Below are experts of layer 4 (counted from 0) of a mixture-of-experts language model. Rows are named router (the router's row for the expert), gate (a neuron's input weights, with its number), up (a neuron's input weights, with its number), down (a neuron's output weights, with its number) and show model dimensions 0-127. Each number is 128 + 24 x the weight over its row's rms, rounded and kept within 0 to 255.
After each expert's rows: a language model's description of what the expert responds to; "comes before" lists some tokens at least twice as common just after its tokens as in all text. This comes from a sample of Wikipedia text that the model never trained on. Tokens count by the router's weight.

# expert 50
router [135 148  97 111 106 104 116 175 131  99 152 108 165 155 137  94 104 125 142 144 120 133 106  81  80 107 155 144 151 126 118 167 123 113 125 153 129 130 151 107 141 145 102 128 168 162  92 118 160 140 120 150 127 140  76 132 109 115 120 124 129  82 108 113 117 178 141 153 105 166 154 115 117 146 140  80  99 159 148 144 119 143  86  86 114 104 112 115 150 102 115 112 101 126 136 157 116  80 134 139 118 120  85 115 140 116 129 146 123 112 124 116 175 149 146 112 123 165 111 110 152 147 132 152  94  56 133 128]
gate1 [114 103 116 131 127 130 139 142 121 139 140 109 130 132 162 131 168 161 114 121 155 114 156 152 122 110 146 117 131 103 158 125 120 131 112 181 105 156 124 124 188  74 144 101 180 127 118 130 137  93 123 131 132 109 162 173  74 117 171 113 164  92 114 168 129 134 115 127 128 136 146 133 118 171 121 121 158 134 154 187 146 139  95 114 112 146 158 130 105 150 135 148 169 141 146 182 128 150  72 119 110 120 123 144 122 139 129 129 122 162 112  52 149 147 147 114 104 102 144 110 116 135 109 113 140 134 129 105]
up1 [141  92 136 132 147 170 128 124 156 142 136 120 113 105 101  80 146 134 127 177 145 129 121  99 166 117 151  77 106 137 147 156  98  84  98 158 177 159 106 106 119 105 104 156  99 136 131 126 126 157 124 136 129 117 110  93 151 124 160 136  91 159 132 171 146 118 108 121 115  93 151 135  98 172 124 152 166 148 135 117 100 132 142 103  93 134 130 129 105 133 137 149 149 155 167 118 120 143  88 128 110 136 143 163 147 109  83 169  80 107 106 134 160 118 106 105  94 126 131 110 103 128 156 133 155 162 144  98]
down1 [126 125 134 152  87 128  83 116 153 133  92 144  92 117 135 112 123  88  94 141 135 113 140 108 119 172 126 181 109 114 113 160 129  97 123  97  74 103 123 113 122 115 129 125 114  97 120 151 108 146  89 118  99  60 118 101 158  99 121 132  90 127 133 142 138 133 111 108 143 116  81 145 154 100 120 162 104 122 125 124 114 114 162 123 137 109 133 120 129 113 174 140 117 125 139  95 131 129 117 149 146 157 118 107 145  84  66 118 173 107 167 105 139  82 167 160  91 124 129 130 139  93 128 121 151 102 121 111]
What it handles: Digits
comes before: " |", ")", "–", ",", ".", "°"

# expert 33
router [167 196 108  86 120 101  99 145 103 110  93  90 107 160 113  89  97 142 144 158 133  82 121 105 109 107 120 144 173 147  97 130 160 102 142  99 154 103 160 106 137 117  96 137 123 104 122 136  99 119  87 122 124 143 115 132 130 104 120  93  93  82 111  98 132 156 153 144 123 185 164 126 134 118 128 143 162 100 134 148 131 109 147 105 109 108 104 147 119 135 119 142 137 177 109 150 117 113 115 164 120 127 102 128 137 129  98 116 148 112  86  97 110 120 147 114 116 148 125 167 112 143 145 131 133  95 160  89]
gate6 [115 144 104  80 133 138 145 102 133 119 171  91 104 141 118 154 179 131 135  79 153 162 124 120  82 120 104 159 106 132 127 124 120  76 100 128 134 109 115 153 132  90 115 105 119 149 128 121 148 100 122 155 174 134 157 163 157 130 191 119 101 127 104 132 137 153 124 120 121 153 128 153 128 168 128 143 132 128 143 184 113 117 126 106 126 112 116  82 102 131 153 172 169 138 139 142  99 150 190 122 174 151 113  96 101 170 131 138 143 111 136 113 102 104 123 113 116 118 127 150 152 150 115 134 125 122 137 162]
up6 [103 116 153 112 111 140  83 142 155 123 171 150 128 123 164 126 182 124 152  94 126 106 148 147 139 152 141 141 139 142 125 128 143 115  82 118 159 120 126 129 122 107 161 110 118 150 136 119 128 134 128  80 108 131 110 163 186 136 115 128 147 141 122 120 121 167 122 107 163  95 111 137 122  95 137  97 127  88 116 127 139 121 147 135  72 148 141 134 159 120 134  55 139  84 118 115 109 169 182 143 117 135 182 114 141 104 150 157 100 113 134 102  95 179 120 134 152 125 130 130 133  97  99 148 104 114 143 164]
down6 [109 108 126 156 151 147 132 115 127 136 116 155  97 168 144 107 145  65 124 133 142 102 114 143 133 134 125 129 152 151  86 107 117 144 137  79 133  95 122 108 112 111 134 133 112 118 155 121 148 112 115  96 126 154 145 125 145 183 123  84 119 141 134 157 120  99 123 156 108 138  85 105 153 144 116  71 162  76 168 123  83 150 112 100 158 155 138 114 133 132  86 146 155 121 170 141 114 122 159 137  98 119 124 139  98 170 151 118 137  90 143 144 109 107 152 118 155 124 157 185  81 116 100 110 106 121 120 130]
What it handles: Percent signs and statistics
comes before: " |", " of", ")", " were", "|---|---|---|---|", " Department"

# expert 13
router [127 152  82 112 107  66 142 147  78 111 143 112 135 151 133 130 147 109 174 147 117 108 124 113  76 119 169 112 149 133 127 165 119 110 108 140 116  89 156 111 124 122 144 147 143 123 107 123 143 130 113 169 147 134 120 161  96  91 114 121 110 118 101 154 130 163 158 160 110 142 145 136 126 111 136 106 112 111 114 105 200  98 117  98 114 108  99 118 133 151  85 111 107 147 115 155 101  98 105 132 129  84  76 130 107 158 154 157 144 134  98 160 115 103 129 132  83 113 150 124 120 134 165 140 144  96 146 108]
gate1 [157 147 163 127 146 129 180 123 136 157 139 138 153 110 153 108 114 121 117  89  87 133 120 155 163 132  95 154 123 119 117 133 145 108 180 164 141 164 144 143 146 135 145 104 125 129 135 120 178 162 104 166 105 131 160  64 131 144 158 115 134 119 139  98 131 131  98 136 125 158 156  91 165 110 142  72 144 100 112 160 136 161  96  87 114 117 114 144  96 144 116 128 138 146 108 137 125 154 119 144 159 126 113 113 208 117 142 105 144 164 142 131 120 101 120  93 142 126 106 151 146 143 100 129 115 144 158 121]
up1 [128 123 107 135  99 132  94 130 118 137 128 127 109 136  98 109 155 153 129 176 134 131 153 116  91 106 151 101 144 153 132 154 143 104  82 126 160 110 174 126 126 113 123 166  99 147 131 173  86 129 135 130 132  84 112 152 118 130  76 107 107 139 165 162 109 138 160 118 145 114 123 159 105 131 114 144  87 157 146 114 109 113 118 115 170 132 135 151 179 112 123 140 123  98  98 100 126 108 127 135 129 117 136 101  77 163 123 136 106 120 121 134 137  81 144 175 116 149 174 122 136  74 116 145 142  92  80  88]
down1 [122  99 127 109 157  84 177 135 134 135 100  88 154 113 125 111 132 106 157 109 141 125 145 137 101 102 173 144 184 144 129 112 127 113 119 125 135 111 133  96 109 119 164 124 149 104 145 140 178  73 140 153 145 196 142 126 119 150 121 102 152 126 138 133 146 132 123 121 117 153 138  75 124 114  95 111 140  85  99 112 131 166 112 130 106 119 140 119 146  90 139 138 131 138 130 105 169 149 165 157 101 128 121 123 155 126 143 108 108  59 121 128 153 112 163 117 149 157 130 150 149 138 137 116 109 130 175 182]
What it handles: Line breaks
comes before: "|", "-", "\n", "=", "==", "==="

# expert 71
router [156 128 105 127  95  96 108 107 108 126 137 126 145 150 125  90 140 117 162 141 157 110 107 108 100  83 135 143 114 127 129 159 115 138 104 151 132  98 153 116 144 135 127 113 132 128 140 105  99 141 149 147 143 134  81 128 116  88 116 101 113  95 118 139 129 152 168 149  91 167 162 117 169 119 157 110 127 123 129 124 148 131  82  97 113  91 124 123 150 122  87 120 112 154 137 151  91  83 123 178 104  92 107  97 163 152 114 159 137 123  93 110 156 102 172 120  93 156 111 119 104 166 161 179 104  97 148 110]
gate0 [145 121 114 148 150 129 122 152 149 121 122 134 101 154 116  87 113 104 135 130 147 106 158 129 119 131 152 182 108  95 139 153 142 132  98 120  99  86  79 108 122 123 124 140 139 157 138 173 121 144  88  66 116 126 114 102 109 132 172  77 122 130 111 124 160  86 110 144 121 118 119 114 127 128 135 109 169 132 106 134 148 157 137  98 128  75 107 104 172 139 128 110 180 139  85 162 132 113 129 133 105  56 155 138 114 146 134 174 120 168 101 149 154 125 143 133 127 127 124 128 158 139 133  92 125 123 100 104]
up0 [126  98  97 177 140 138 133 136 117  78 128 124 166 149  88 184 144 137  69 138  91 135 126 138 139 161 144 151 115 146 145 108 101 121 125 115 143  93 134 119  83 118  76 139 116  81 137 132 104 138 148 115 168 163 130 131 149 109 113 135 106 109 147 159 156 145  95 137 133 135 162 142  92 133 146 133 141 126  76 144 138 124 125 128 125  99 156 134 133  99 183 173 168 137 113 144 120 128 108 128 121 153 168 129 100 153 130 168 180 136 112 124 161 121 126  88 128 137 154 108 117 129 130 143 115 137 157  90]
down0 [123 110 121 135 145 104 150  89 106 137 137 110 121 122 149 109 131 121 156 121 126 119 177 121  96 133 128  79 117  67 129 116 132  81  40 124 111 152  97 138 102 103  80 123 123 133 117 128  88 137 119 149 114 113 130  96 106 113 159  93 149 127 153 114 137 152  72 143 161 121 166 137 123 147 147 136 135 103 128 126 104 136 103 105 121 146 136  95  98 113 130  95 160 151 111  91  93  88 169 165 122 135 176 144 127 128 133 149 145 122 123 129 135 116 106 131 137 118  77 111 169 106 124 144 127 142  91 115]
What it handles: Function words, table pipes
comes before: " ", " the", " to", " —", " The", "}"

# expert 14
router [127 159  85 122 107  35 145 138  96 113 133 112 125 159 119 137 148 114 164 148 122  95 115 121  46 129 139 138 159 145 131 175 142 108 125 140 116 107 170 119 119 120 142 133 125 136 109 112 139 141 111 150 104 112 132 152 102  99 105 116 116 116 129 149 127 150 175 148 116 147 140 152 138 107 141  91 100 113 117 118 182 141 124  97 130  99 105 123 144 131 111  99 108 145 118 149  92  92 105 115 128  84  72 121 109 153 145 171 138 148  92 152 131  95 127 135  87 126 149 138 124 139 153 142 140  96 124 126]
gate1 [118 125 107 108 144 106 127 118 148  89 151 119 162 129 146 146 125 109 108 128 179 135 159 130 144  96 136 173 116 153 130 123 109 168 136 108 109  84 164 170 133  89 137 135 127  97 136 110  90 103 143 124 149 159 148 159 148 109 116 122 140 140 143 151 175  95 148 111 175 135 107 111 141 160 100 161 109 106 124 158 132 182 119 115 105 144 138 134 149 134 100 143  88  99 134 105 121 105 139 108 138  81 156 113 147 116 113 111 119 175 130 101 150  91  95 131 121 136 133 151 135 172 140  72 118 155 159 170]
up1 [122 147 105 150 132 107 113 113 120  90 154 161 158 111 130 149 158  99 117 114 237 112 121 150 112  98 107 150 133 114 108 123 100 116 136 145  86 108 161 117 125 113 126 119 134 153 140 115  73 113 154 142 160 155 130 175 161 100 168 138 116 135 160 137 125 101 147 143 178 123 113 141 102 141  75 113 108 111 156 111 111 171 141 142 108 127 163 148  96 117 112 125  98  97 119 125 138  84 114 110  88  97 154 127 124 112 134 123  90 116 107 111 154 128 143 150 113 126 141 143 137 133 114 106 101 124 135 111]
down1 [137 148 143 107 129 126 124 119 181 169 162 136 118 118  79 118 114 140 131 113  81 130  93 157 127 172  96 118 114 133 132 128 166 156 158 118 109 140 132 144 145 167 133 132 121 111 135 135 149 139 152 113  69 145 120 152  84 118 118  83 127 146 140 111 173 115 170 136 103 123 152 134 110 151 173 119  44 156 135 120 118  77 140 158 183  94 130 109 133 131 170 156 116 120 153 161 101 147 107 147 140 167 111 111 112 111 148 111 128 129 159 131 139 125 114 119  96 139 139 138 116 122  98 148 109 130 126 132]
What it handles: Paragraph line breaks
comes before: "\n", "-", "==", "The", "|", "==="

# expert 15
router [146 159  96 114  99  93  97 156 121 149 167 128 115 147 164 107 120 148 137 101 131 145  80 129 114 126 125 125 159 135 145 132 125  95 117 126 167 128 120 130 160 131 130 157 136  96 135 148 146 118 128 152 103 118  79 106 133 117 112  87 106  80 108 130 110 127 127 164 118 173 150 160 113  93 176 101 144 128 133 145 165 127 104 113 149 111 145 132 135 118  87 128 125 102 112 156 118 134 161 130  99 122  56 105  99 147 110 175 174 117  83 123 140 153 167 110 120 174 125 140 142 107 117 144 114 102  98  95]
gate16 [119 116 112 164  84 100 127 128 145 165 133 114 147 153 101 128 100  99  96 106 141 135  82 136 123 148 114 161 108 174 129 168 123 124 114 179 151 155 165 130 137 135 131 141 102 156 105  61 114 118 160 139 115  93 104 143 129 138 119 113 134 115 115 191 129 129 135 139 134 132 154 152 134 123 117  82 121 124 116 106 128 112 127 149 140 143 134 124  88 143 142 135 150 175 160 126 108  95 129  99  79 147 150 123  98 117 147 127 171 120 127 181 143 141  88 123 127 154 103 148  71 153 117 158  94 113 141 116]
up16 [110 135 113 148 116 138  72 108 184  92 105 154 113 108 140 163 137 115 146 135 144 103 122 110 133 119 133 170 136 168 149 119 110 137 150 169 100 103 123 114 175 105 145 152 105 128 135 140 146 109 153 114 103 157 190 140 142 152  94  96 126 109 127 114 157 160 139 117 142 152 112 155 150 124 122 147 123  94  88 116 151 172 115  95 113 135 141  94 157 179  87 133 115  82 115 115 105 128 117 133 128 117  77 145 148 122 125 131 121 115 125 100 138 121  95 145 140 153 105 152  87 109 150 162 164 112 142 165]
down16 [153 150 161 145  91 120 121 145 138 141 135 140 117  91 121 119 123 123 138 173 113 154 106 162 140 149 135 127  81 101 149 115 135 107  96 145 116 136 153  96 125 154 135 163 108 148 113  96  73 141 103 107 112 122 104 196 107 102 120 170 134 118 101 106 125 118 106 114 132 159 121 140  94  97 169 106 129 146 121 153  91 151 134 112 104 116 122 120 115 138 154 120 104  68 143 138 117 171 131 116 160 104 115 102  82 161 121 122 170 102 106 120 155  82 123 171 133 142 117 143 115 105 135 119 174 149 107  98]
What it handles: Final syllable suffixes
comes before: " of", ",", ".", " and", " in", " to"

# expert 46
router [147 154 133 112 110 129 114 119 115 122 116 141 165 162 136 121 144  88 131 138 135 175  84  93 124 138 160 175 148 139  92 156 128 147 105 153 133 140 127 151 131 126 142 119  99 119  97 168 140 129 113 132 102 145 145 125  86  98 102 126 140 114 132 151 138 178 184 173  81 127 141 111 180 134 154 110 124  95 119 141 182 104 127  95 105 120 115 163 145 107 124 103 124 134 122 149 106  90 142 159 108  87 119 108 154 144 101 182 106 138 109 117 147  84 143 142 110 144 122 145 112 164 165 137 136 112  91 126]
gate6 [150  86 106 134 150 134 151 125 161 116 125 159 105 111 127  96  87 101  85 118  71 112 151 155 103 119 126 152 144 149  94  83 141 152 118 129 117 108 108 152 137 154  78 100 153 150 139 144 129 125 125  84 151 168 154 124 165 123 102 150 156 149 113  86 155 103 145 123 165 114 129 160 150 122 119 188 120 135 128 125 136 117 147 146 136 129 131 139 110 106 144 100 153 147 129  96 119 154 142 110 153 150 128 175 137  71 154 124 152 149 161  97 142 142 118  91 129 113 127 117 154  94 111 118 132 150  87 165]
up6 [158  78 127 106 121 127 155 140 131 143 111 125  98 101 157 143  71 105 100 171 123 117 153 148 161 138 145 104 110 113 127 160 163 101 124  92 118 144  94 143 163 118 113 101 111 162 149  87 154 161 155  81 153 125 131 116 103 149 115 152 180 152 109 121 140 124 157  99 135 121 103 144 114 146 149 110 159 135 138 133 131 116 140 121 118  91 110 133  91 101 137 161 161 142 126 122  96 132 156 120 159 143 133 120 134 150 134  93 101 128 152 127 171 123  61 141 167 141 179 113 127 121  92 115 155 154 132 149]
down6 [ 88 163 140 124  78 120 140 110  74 136 110 123 136 156 134 156 144 148 131 114 174 106 151 153 121 143 150  92 154 150 126 145 116 141 165 146 137 156 131 123 138 111 106 152  80  80 117 174 135 143  88 130 120  90 136  81 124 118  96 130 108 100 137 156 182 120 145 127 118 151 107 125 161 112 136 142 160 122 113 108 150 126 130  68 111 154  99 153 122  90 114 160  76 140 124 125 127 129 142  89 124 117 145 138 133 103  99 106 110  88 114 138 113  92 155 109 143 157  99 147 114 125 141 120 119 105 173 118]
What it handles: Headings and table markup
comes before: "\n", " ", " a", " %", " Votes", " Candidate"

# expert 41
router [112 127 119 108 103  93 118 126 104 144 147 112 109 159 123 145 139 158 144 115 104 131 131 102  84 128 106 127 170 125 108 151 146 118 118 124  94 114 130 132 111 129 105 170 118 135  99 109 121  92 115 160 136 135  56 150 134 113 116 114 100 107  79 119 129 160 210 146  81 150 153 146 171 166 169 118 124 132 145 139 160 101 111 150 105  66 116 139 169 122 138 155 135 133 123 154 101  90 122 160 138 137 131 110 108 132 111 141 144 125  87 114 170 133 132 125  96 120 120  90 121 137 144 102 121 104 111 103]
gate2 [151 152 102 135 137 164 109  97 128 189 141 151 120 134 161 122 169 147  97 124 139 103 127 152 180 144  82 113 127 151 157 113 103 129 123 136 148 137 110 113 129 107  93 122  71 123 106 104  85 163 104 126 158  85  92 110 142 133 165 161 123 103 138 104 109  99 125 163  98 130 132  69 127 139 104 126 146 175 155 134 154 142 120 144 172 134 103 119 149 140 104 122 102 139 134  99 142 121 158 103 115 105 148 116 163 148 142 135 128 115 143 123 149  93 132 125 130 127 115 112 133  83 122 185 135 148 167 145]
up2 [146 123 123 142 146 125 118 122 107 180 102 111 144 133 145 163 127 127 112 105 142  99 151 109 119 122  98 153 113 152  97 179 140 131 101 119 223 127 104  88 112 114 108 181 147 112 105  81 130 134 109 135 186  97  99 141 132 121 145 141 104 153  84 142 151 132  99 120 104 133 127 127 119 137  95 138 101 149 129 148 126 111 182  94 155 139 121  88 125 110 156 133  92 139 113 132 142 102 156 142 112 137 138 130 107 120 157 133 118  86 125 150 134 102 162 151 100  86 134 150 149 125 153 158 137 109 152 135]
down2 [133 110 121 107  85  94 170 143 135 123 149 100 135 107 122 115 124 168 110 140  87 146 102 122 142 194 128 152 135 100 146 118 165 109 135 136  90 140 148 134 142 156 169  91 122 145 128 162 126 144 103 129 110 144  88 137 115 107 112 163 121 158 134 136 164 135 190 122 116 111 120 128 171 117 153 160 142 136 153  95 154  90 137 151 120 102 112 136 118  97 129  99 139  70 111 135 107 168 113 147 116 106 154 143 103 135  99  92 121 110 127  92 163 141 146 149 106 102  84 129  94 101 142 140 150 114  95 147]
What it handles: Function words in clauses
comes before: " the", " he", " it", " they", " was", " be"

# expert 25
router [119 122 117 115 109 130 108 152 137 139 162 116 146 145 182 127 128 122 120 136 136 130  94 104 125  68 153 116 153 128 122 124 170 112 113 104 100 131 154 141 112 174 133 128 104 135 172 120 120 117 114 171 117 153  72 130 120  88 139 119  99 100 127 137 112 159 177 173 121 116 154 127 149 148 182  85 112 132 149 118 127 104 108 122 143 110 126 178 118 126  88 117 120 154 108 109  82 121 101 103 138 105  62 130 105 140  99 138 182 118  89 117 165 129 158 153 118 152 120 135 122 125 110 142 133 110 112 159]
gate18 [127 123 124 147 128 125 144 199 148 125 115 121 126 168 186 107  94 158 133 111  78 111 137 112 169 112 117 134 127  76 138  93 103 148 117  96 125 118 134 159  90 127 104 140 105 133  92 151 150 125 117 112  84 149 106 157 163 120 154 125 150 135 135 146  87 130 115 172 106 133 151 118 163 120 127 127 170  54 123 136  96 123 124 136 141 146 168 123 159 120 163  91 166 136 120  97 123 117 131 132 122 117 121 129 124 162 122 144 135 139 131 106 142 144 129 104 138 132 143 161 173 144 168 148 138 166 158 147]
up18 [129 157  94  92 146 139 118  82 132 111 115 142 109  74 123 145 137  65 112 139 166 157 145 154 143 161  94 129 123 152 135 136 121 114 142 180 131 126 120 120 137 119 146 142 138 118 165 150 109 140 162 178 190 117 180 131 149 148  78 146 133  90 109 130 127 159 128  95 137 104 118 149  76 141 118 126 127 121 143 121 147 144 122 157 100 160 115 146 143 102 145 115 100 127 136 100 120 160 112 141 127 151 137 114 120  88 189 114  92 123 142 140 159 103 122 128 126 115 153 121  81 142 164 123 103 129 136 108]
down18 [130 151 112 130 147 137  88  75 122 108 148 117 164 114 167 115 128 112 149  94 186 134 130 125 149 108 151 116 188 137 115 131 120 146  99 127 115 144 127 115 134 137 125 108  91 131 104 123 138 104 126 126 153 102 123 130 149 150 166 112 131 109 127 122  80 141 174 145 125 146 183 121 143 137 119 119 127 139 145 142 160 108  84 102  79  85 143 170 170 137 116 135 151 109 119 135 147 127 140 182 115 125 123 134 142 131 159 160 115 162  85 125 158  81  68 119 140 126 131 118 109 145 104 147 137 117 185 122]
What it handles: -ing suffix
comes before: " the", " to", " a", " in", "ham", " on"

# expert 61
router [137 166  74 114  43 122 127 126  96 140 101 156 118 170 121 107 133 157 137 129 114 140 106 101 101 135 157 119 109  95  97 122 110 125 135 127 121 122 153 126 117 113 121 135 125 122 107 129  82 137 108 154 145 127  89 105 129 160  98 113 138  87 152 148 109 156 131 135 119 142 159 143 148 102 157 106 147 173 132 134 153 162 128 143 133 112 113 150 123 124 100 133  96  88 145 150  66 132 146 121 130 118 101  65 107 163 162 167 165 147  90 151 104 148 145 125 125 167 141 121  98 124 109 128 157 107 119 135]
gate1 [ 86 164 128 131 124 114 112 186  68  88 134 117 201 150 142 135 126 158  87 132 114 156 110 120 110 136 119 130 163 105  82 137 154 126  94 119 134 102 120 120 104 113 141 136 109 105 164 123 136 129 125 122 145 139 137 120 139 100 129 108 134 135 137 153 119 145 187 151  92 144 105  94 150 144 154 109 135  98 145 126 162 137 126 135 141 138 144 102  73 145 115 161 108 138 111 133 121 102 126 161 165  98 104  66  95 108 111 134 147 123 174 115  95 145 155 106 120 123 136 125 122 108 129 130 145  75 142 114]
up1 [143 155 104 142 101 113 148 135 105 138 149  82 110 104 146 153 111  98 114 139 159 139 146 140 167 135 136 133 102  81 131 108 182 141 151  92  97 153 152 144 154 116 188 133 116 105  91 137 104 150 127 122 129 173 146 108 115 106 108 139 110 129 142 139 165 126 116 165 112 156 136 143 128 130 112 127 126 156  78 117 124 107 126 107  97 126 175 105  74 110 113 103 112 129 118  80 154 125 104 113 139 157  81 156 164 141 148 165 108 168 122 124 112 120 139 160 159 131 115 123 171 157 136 137 115 151  85 118]
down1 [114 123 121  87  94 179 107 148 139  85  80  92 111 137 120 131 161 145 136  94 147 175 122 131 135 140 141 137 169  77  93 130 127 124 125 112 114 106 119 165 121 156 146 137 147 111  85 106 161 166 127  88 136 174 133 127 141 126 149  78 145 122 135 157 150 118 100 172 126 148 155 126 111 124 128 137  92 156 135 151 127 154 103 112 116  58 142 118 137 145 156 152 121 108 161 158 113 158 138 119 144 123 136 135 141 112 109 117 121 112 158  75 123 141 160 102 128 120 104 160 106 114 122  98 143 172 115 136]
What it handles: Name-ending syllables
comes before: "ed", ",", "er", "s", "ing", "ers"

# expert 39
router [140 178  90 154 118 113 113 117 123 107 125 110 130 135 119 107 103 118 144 112 146 105  92 102 127  88 102 141 136 125 117 123 141 106  91 138 122  82 147 153 156 112 121 161 133 148 112 118 110 107 153 128 133 135  91 144 126 121 122  55 150  51 124 139  92 137 194 121 110 171 154 133 170 122 119 100 134 124 108 112 130 105  68 153 140 105 139 118 137 138  98  94 136 144 136 166 114  82 121 151 134 124 109 118 105 133 112 148 128 121 107 147 139 120 168 128  66 148 140 140 114 154 142 146 107 126 135  88]
gate1 [ 99 122 134 130  93 113 114 126 132 150 115 110 164 133 120  97 134  86 143 168 143 126 124 162 150 156 108 135 118 116 177 168 121 129 144 108 101  91 149  98 130 139 130 129 149  97 164 138 116 135 126 118 119 192 150 113 140 140 135  78 124 150 162 128 125 168 116  93 120 152 128 116 156 125 149 140 138 133 163 108 127 131  78 123 147 139  81 152 116 161 143  90 176 114 142 114 112 146 184 139 119 183 113 140 139 142 107 112 127 124 143 129 137 135 137 125 145 135 174 128 124 186 127 132 140  50 127 102]
up1 [179  91 146 151 102 150 128 154 168 128 112 101 143 126  92  94  77  98 141 130 120 139 149 182 135  96  94 150 155 108 124 166 116 100 109 104 112 104 111 136 147 110 111 135 147 120 162 131 104 143 105 154 110 149 169 128 119 120 159  83  98 142 130 135 128 122 114 131 157 153  94 144 132 138 134 151 102  86 156 121 116 113  83  73  91 117  90 162 117 121 140  98 134 141 182 122 109 105 160  79 120 159 135 126 105 118 119 140 138 101 126 133 114 143 126  98 144  89  91 157 146 140 130 139 128 105 106 119]
down1 [152  98 160 114 138 144 125 113 129 171 157 141 136 130 134 111  98  98 127 158  70 127 105 136 110 118 128 100 122 128  61 125 134 101 141 139 183 105 103 130 166 117 170 119 108 149 142 123 106 117  85 123 130 102 130 131 135  96 143 118 127 107 150 138 124  91 141 132 126 112 155 147 122 118 150 122 128 111 139 107 145 103 137  87 113 134  76 157 149 113 120 154 125  59 183 131 103 120 139 117 140 125 131 136 131 115 120 147  60 141 126  79  68 130 107 152  92  91 115 152 107 120 148 125 120  95 114 118]
What it handles: Leading digits of numbers
comes before: "0", ".", "–", " |", "5", "th"

# expert 38
router [116 103  90 133 113 121 116 178 137 115 130 122  99 154 153  75 145 115 144 170 153 154  96 124  97 134 162 146 118 134 111 140 120 142 145 114 167  58 170 147 165 131 158 128 162 114 146 151 103 135 111 128 130 105 120 133  94 130  99 131 107 103 129 109 149 124 138 139 106 137 140 112 144 108 160 111 143  98 144 134 157 170 126  98 110 131 128 114 135  98 108 133 132 145 175 160 101 126  82 158 110 106  73 112 169 153  95 161 148 133  94 100  95 100 135 148 123 140 122 118 108 137 169 154 106  90 137 147]
gate2 [159 148 101 131 128 138 129 167 117 130 164 106 112 108 161 114 119 116 184 132 158 144 109 125 145 129 115 141 103 114 129 108 133 121 115 123  80  84 179 117 139 122 155 144 122 119 100 139 166 154 139 137 148 143 123 146 139 155 139 194 133 126  86  85 146 155 127 114 138 107 131 139 125 110 136 120 138 140 100 166 123 134 141 120 105 182  95 113 109 145 146 149 200 149 128 135 146  88 120 111  86 140  92  75 132  85 113 122 129 122 111 130 102 117 112 131 145 176 148 152 119 123 159 126 176 157  97 134]
up2 [123 147 137 142 126 129 116  92 118 116 105 132  78 142 106 124 129 135 137  80 169 128 118 115 124 165 118 136 159 133 128 123 123 120 152 170 127 103 103 154 126 153 114 136 121 102 129 117 103 117 140  74 137 130 121 104 136 146 104 187 138 137 117 192 122 114 112 144 139 102 156 131 178 155 111 111 162  93 104 117 147 143 120 183 129 137 105 116 168 177 131 133 127 131 123 136  75 100 118  97 147  80 135 139 187  84 127 112 144  98 164 133 141 102  86 155 107 123 153 120 146 125 124 170 150 102 131 130]
down2 [181 129 115 165 135  99 140  82 143 167 135 150 141 114 149 118 190 124 165 154 175 109 147 104 113 126 120  78 117 180 125 105 185 137 113 138 123 127 116 132 140  74 123 130 138 105 111 101 157 148 153 131 152 118 147 151 136 153 119 102 108 168 164 136 123 141 118 159 105  76 129 141 133 141  64 128 123 161 154 121 136 112 153 112 115 127 136  84 153 116 151 104 134  99 153 134 130 135 126 156 144 121 150 107 135 146 108 141 154 173 125 130 129 114 115 119 160 167 115 133  87 156 131 121 161 116 133 149]
What it handles: Infobox field labels
comes before: ":", "\n", "-", " (", " of", "ia"